Weights of a small mixture-of-experts language model, trained from scratch on English Wikipedia.
Size: width 384, vocabulary 27375, 49.7M parameters.
Experts: 8 experts in each of 6 layers, 256 SwiGLU neurons an expert, a sigmoid router, a shared expert of 256 neurons.
Below are experts of layer 9 (counted from 0) of a mixture-of-experts language model. Rows are named router (the router's row for the expert), gate (a neuron's input weights, with its number), up (a neuron's input weights, with its number) and show model dimensions 0-95. Each number is 500 + 50 x the weight over its row's rms, rounded and kept within 0 to 999. Numbers have three digits each.
After each expert's rows: "gets" lists some tokens that make up at least twice as much of what it gets as of all text. This comes from a sample of Wikipedia text that the model never trained on. Tokens count by the router's weight.

# expert 1
router:549497438537507446553598531497485521520522549597514554589382496433513417563439486643598496542563486449591522536538510499451509547531577502504500388485517529367571525509557513510485444515408446433454500489543464562489580549423553597479510467528464515411534502525475574488583579484461469530
gate0:514485450522494506496438528520510440477550485531529489424444458402461554485446373488454470602526454513482426451552470390538596481503501449492482565510570468561483505468465540389494445625488428452365523506506530400481610550445599496432553525505487521536489495531504505543584554561433583497
up0:525514539545534560632554415506453567483490577450489467468558498501513430437511473469580454473466492498593387556549532541420474555613498506504475493407548454607513446421544477507508406525456454560552468469533613561366497556499454509535506502508447448524494480458430517435433520523487535528
gate1:537510562458506492517418574507524440536604483482471461485479492505599577595437451546497564473468445538467625408527504446529515527471550470398494495440503480556575475550472570537518473617568448551488506516570476521503523460549417479595507494484573475431536572530528563602473495483394618500
up1:473521493581493419567463469510560537501658503511514654570551548514558479452464525553523474534542482492459531533499455430413475523548489454555456480556486461537445572509527544573480458458521494542525534533428531432548472546462414483581459444453504470543461425401585466535641539527560484488
gate2:449468616511493514546567547509548585507484546517506480481493552540534441519528483522553518600507537535522487573519583549478498558501496451431569530551480515498480559445503620454569479491432529510536539547456411505506517429553502555434460508615486536590504547542477491534500521570517497593
up2:505549446546571532430542524573451395503541596459541477464472407468509501536556418486590466494528626462532411553434605485488409515534510467434551518455468464572476484471465567516607531585528644542490603509464526570497578529484505482488508505485509550566538544475516477522537450481504440535
gets: " the", " in", "==", " on", " at", " by"

# expert 4
router:476494509529429505562477469485458439487510484518553486567411424568539454574455387438548397424393495455548533576552468482442469406469490527452485523439512385460491518460524571594481474548506482391467531501588518525448444517505549532505494459472470586447519638383473548588485494521415558553
gate0:438522433580485493459520376460616484529536451498446441488500594511508500539486535465500527507482468511510496487476461444499555451445518513564438475521433523477486495524455487427364492435446366453435457520490519511577455454536590483466501475572587578580493580548492472407508505537484553462
up0:470560519430475525499537506449473571548560516522574677482530451503410509489488422577515439496403589505432534439557474494561418554534429576532499505471484404650462492507471471383629424486467555533497439513484525436437511555536541462603436579414516482398559530465505584560486505470570464574
gate1:347492470445436490580505588515548452429526523517517559571504466547497514519499611474556477444508495538499494508590535567436542480482504526512474541505535409454593514549465545559470468492489565497573512453397477467461509507549537480565512452486385478442554442493444486463555576499508468540
up1:473602574443464418507537534537508581462447501468439508485473496486485560515539468551464474504422481538340520461496554494509468441518392461480555490485511554535488471470432517440540540485597440434452432444482433471592570439513524454499433510416440469408439585509539464500611492503472527469
gate2:603532560390512493539525473440512443527482510504429606459411424487587503546487456484446494538519552479560455448465447431502525482470472511546481552535531550628383468433373581463490495510476535514475408499485418484431515534435554473517563418464449445452523547408515463505560544434443508442
up2:510440553451582520497451542509464501533520429501554497471487592474508526594505529577471457469556480513443628459574533547583612501472527490528515478512502551542455545510597498426506464580543471556502476435448371524558439544547480437519519432458472540572594446479458404559417445498432527446
gets: "\n", "-", ":", ")", " and", " which"

# expert 3
router:511495446518505543530531467412525535446568506567558543544430443533544414522498375574576413473368496449465537502494504449443501487395540480456504456593516506421578487538466522485519494511467468430490515531645472530499529500514494435517499428421536583451458532495468535531549589473508402506
gate0:442509488537496491523454577507515529521497493540516479557522463487460527536449618535510449462560470539557473483522545471513411507442529417488491509536504556512519547518493448617519516445567489453449423457464453557556373558496536481581471469441520480444477542511499445437491464499598498577
up0:547552426600556502610505488537493484515455539533574518504511503510475531530523501466423495503565470498510582485458507461502479459498411499481487509520468411533577458544496456613467521497520478499485459390491490483502475525477511510549469452409480416550510573487459471502493560367456487567
gate1:515457514550453505526586505602457528499482522519437464572499471489519514501524498542543511471482494441457472477515475475520523433539478448550499517520466510511485479535583449547516435559468452482454470499490475514547549502531416537545550414563617486433477469491528519542586575558549518433
up1:500434478485531452455497523566527546526372472467558463565486519439473510501519546489531503522557514397459485545577513530491440513520503624477461579579487572565558680484519505471402470499530558453468491604431488561584518471483465536577501491548486543496490509619480610421486570603462437452
gate2:524409551547497460506526489516533448485479474532535454438436494599526456520463508425493533489594519563466551483525517500501459476386455499475591460478487460467549503514488503597535516507512463481417513466477522521514496575515553499563485507408427389477452571539497502538492416565545445596
up2:497505412504544572551493494557475532478528438445522503512469484509515534568509532487463458488500560616495521474502587479520472540482477525482470540505556509511558564569513529497461487540393468458512522477527600543517451400571446523437515475588471547581453530414529472536511465467504553442
gets: ".", ",", " and", "'", ")", "s"

# expert 6
router:502470418524465484493573499514433517412529600519526550584425460474436487520528404539516462517511483422454552498522515485535487545484506529619379474549540564472471520480488538438443508527506455466484411548511444527537527481467482571550441461497435487482448516475507481473591533602643482512
gate0:539489546340534489488523433545548463479488470466520550518519466529530383472451502511431466413466516545458503451631489485485539455410526536526447463514578512483478585485560466479439586517427443468495500506428433457516500528458484409498482464540420594475516468478517528537497570505520470625
up0:537510534529509592482528438492572435563419470497564423537506428559475491525489529386476423590448517528536483558493515487488505494473415478483422479399463526477515556498502519533450469510528486500422434483428516425464499529532415425497527538375518535509439477462474402523477480528487483452
gate1:407507457521521427547473488622493597499498504529403506550527422653560419473534520461424520539463436508587480534499532525445507495509542469505480485580490494430450523425509535451481515444466482475512506490557510549403552501401490437526527447490506429420517536587494532502548440592490492476
up1:572500551588430496457516515494549514476582504557451521414486426498446538475558475525486566591480490509473590449485515510577468510466456501414588474510501554538406497408483502565468495452508440520483520477468478522577475419473475495638477543456571512520488498509582534444560441555512530489
gate2:518558498490477489419449473480493448480498484460424366524448486455632530424415465540540487438478562440455436441565466555476508527465527435561519487539473572561497435429568583494490459542469551460417505365532489476561471488468548427555538527454566481457453561550527429599454514557516461505
up2:555527489464532528513596485529498493496492474484476531555606581495571525509439520617474461567500540485452534498457451494535584499477549532511463460545647364443517545522505488436553530511431493482539528570425557538525626618463568569438441365477456516475462419456492517517575497476484456542
gets: " was", " a", " is", " as", " \"", " were"

# expert 7
router:288463508539535506546493424480608495443574514502566469568487487613490564541399484483435573487509472468483488502574542497431481536463522489549526531611531531388537526565496521553501532521488440436483495468589484566418507553525582458516469489476485588397476519523451594509560545530502503498
gate0:485535547512539427511541500464425546518519488433469557470414642440515493504438420529477542432504458506438512486551520491490457518434407580533545474536484498492462506566451484555629562491520566454361560501470551403512485429426454466498436489419507517452511631569504534476487514488500543540
up0:545478504504508600503416486427492418439424556486525588573517449553433548455502376494520489467470498520499459538554561505541551557552541508603478509511597540578448549450507546509446466492574441419487457479577411485532566481517575504507559481474491508496531438469522510543467441517457512508
gate1:472569481570501454520431519611622495499482533435512521581484540527498443521559575494511525406556460447473528491527495530447453440474478486445377523607449543508535610464507551506557546581466467482546545481497512523499555502550408433533450522528515558558449514522543541576486500501537500552
up1:482582476440488550680434524447520554572567443538484605526486487496522529547449432445486463545523500586518504559492521529501486432490439556518456503386445544462460494546491476562513492402636501517518530445509571430488535536566488535473614525435515511513391484476524562506492513520631571448
gate2:528477461447454515521537528527438430486483550543553575570466531540560468386481431448516532503570459512521418517551559589404433464409526556572482385497513512554419524591546560437584555523483490492544513596444442489506616474474496513438544519425398465563436580503468606474481550598455510507
up2:481541488468526516571453429504424517518491510476490474485533473476652504500530458531464524460489486532506531514573462492431369440517516528528521515391501490558539509475527516413523445470532550557476452506543487496450468574442537430476473549447483444466496521492467453452503474486550599541
gets: " to", " of", " for", " with", " by", "i"

# expert 2
router:480481464497397472519516438518511480548515552516519479612448487483558583535469482549573464511426541389495457566640498478444493630451440516495544435515533398521544461427552552517513496540468531441488423461463490451459424452542530506521465501525538491524606460558461509472496540554500461529
gate0:417542442600536521536477445479490498480432466538510505546469477558510549462459501478525439523512545570415565436531609577438501492494487525498581522533506571469475492482394575545394557532513408430523508520519468578512548519528549549520392436502522572484471459485537601516420513458503516519
up0:465486514473529527427529496485501537550486494487495463503534480446505435530504520535413593414506436542527481525467446561441425490512605485584454433494490506589534482435532374465421454473411522474448519477559551414435553456536534522558509498490469435470505461607533554552512514526548500550
gate1:528490468637545532437495503475505549459543520545579481455533443580504537499481510482520554564524468524472566481454489548463458476540512590552555489489510390571525437566441473474463467387499465501345532388462515526549545486521497528503480529533378449491496505406503468511511461508495495381
up1:583462463503489533486558563491562485532562546436521460461403417460556483446478538547501542550526571471457555481548539473509484475492534525611551546563479464549488529466492437497491463631439616621455472431461515512565525564518560499467485491515463468471476569469467520514602478569522434487
gate2:422493492486457447477490497542400436505476467509565533442465523570498445569486517564466464549467464557561457419522492500556553481440466498497487525536510602494516565476489397524515448496576450491514494464588501507527535482477549409546497491462477529434484571556489442527471521448498487460
up2:545609458464487475479551446484506416421556564455459562431501549448524499504519456516437487531399572530554503459504506494462489505460404484596414544546482428520507540496513474505382471460574550502497427541512408443488511440464498465445434561456447488472554616526443510486474550395577527496
gets: " |", "\n", "|", "2", "1", "3"

# expert 0
router:503480403464362476564552534505534443515516613474547562589441462471542422553494462486584427524488521483412468593555467429391463464484555475547525459627581432468478510425500514485497456582495480548415532465572475455540498509513469545440440414448447574473566587552539558614474468588583521521
gate0:473511520393514467448452544584503466393543598568549531596441529494455478542493465551586549516432506426521539467509636471512544520513526457490607485583510477573561520398478459563527511500521515482425496497583507562464470508439499494533451539421526584498507452504387475483551506499557440534
up0:530550467458505627462555519486470522558561434475494491412424482431426521544561547537487467460555509447523477472575411510479485532391491524455403376446410561540493410528526504461450433513500484457533447474477530515551516489533515449592550390522548498477381582545521450503531529569479533492
gate1:458534451503540396552458553547481568397616467548478496423446477523385486513469538426507451516551456489516513488493496464437546515493506438526517620417535556353548540515484524556463413629503542404496493505508462556536465494507469422480447463573570523391559535509455459492453443530529414554
up1:459491513601405506568559477503486608514507466506451546451510486489430507533476445478428366596520486471513554500479505515410570449567476486528552592534579454463549438469486511421506431488408492463540532532447518533487465477516486454422456545564535502366579572504450524428542452521429484517
gate2:489443467520479476476579544414427540457477561465505528490542505458479496492393560462509444489496461507443589512542446486529493634483518473513537594447571596487590489570487484512369454487476478530504469550523488538566566464514462492504519557399540559521533531543456483421476496596434508534
up2:533599424477475422561460548511481445445507541495469516505441480502512516600501513479573540515531458525484472459501502552483487494417528522488444565433442489472486536526519496506506443517462453573499447447492448505504560521399513525480476355481506480451525412540553492557512473471572555532
gets: " ", ",", "1", "9", "0", " ("

# expert 5
router:432581449465418514554526541484529472490509568496476509582427463513522472520485509650570469451482542427495457528498529432496487526406504498541496494423487441489581565471529491489457369494483516454448402401543452513487486523497538546480528436543496574516555457495492503518505615554518545424
gate0:571497538529468528583566470514508464488524521501472460496436526545434447455543520557528498517502475464597426582537581495524433508496512496588414505548550572490518562561595563488542563484498538470560524481512508520497479411432489492465481513528567404526532494466424508392517521538422514596
up0:506560514453561525521384477448454494460449537518491548468492526472510538497486470426310467430529517465378529515446476550490473456477521491549501449597421495420509580521483495539457431511496550403555474607513512458604443401563476581549583488399480430502467475582505466553552466524481557491
gate1:491457508545572535459445550599458515515494457552486497502444457470584433514556532611448570555458522482520474500494444462446416486418491409483469393464525615465504520467519525556520458532557517551498419531578507496462531499476507539536550507435490548446403487593518545534513513470443477562
up1:464507419542484412621491467470513487489490472465542526415476420457481483513454478387553482487455453542404511560498411511488514410518495544513551494503498474487566503606527430558532509510404448501585470499520484516605441515545387510516470532570474558496554389542481540476474493522554551551
gate2:499467501573471544490455540375515443530497431497478535443509534503484543557479499412565378512539401499459462568523468512504501561488504515504550456560432468412514494537473486495524602437551465518378497492474504521477438480446544460454422498470510532500606522558432523431485483550517444562
up2:517574567531505494464484463546467554530480565541497497554533549531507445471496453535459602488458586463530441471515511500505437459500472573532435557445516590457406509425483511563613496521540517502538595541585503495423575557496473496509454484518532627514492498511451484534564486399662446514
gets: " |", "0", "1", " of", "3", "2"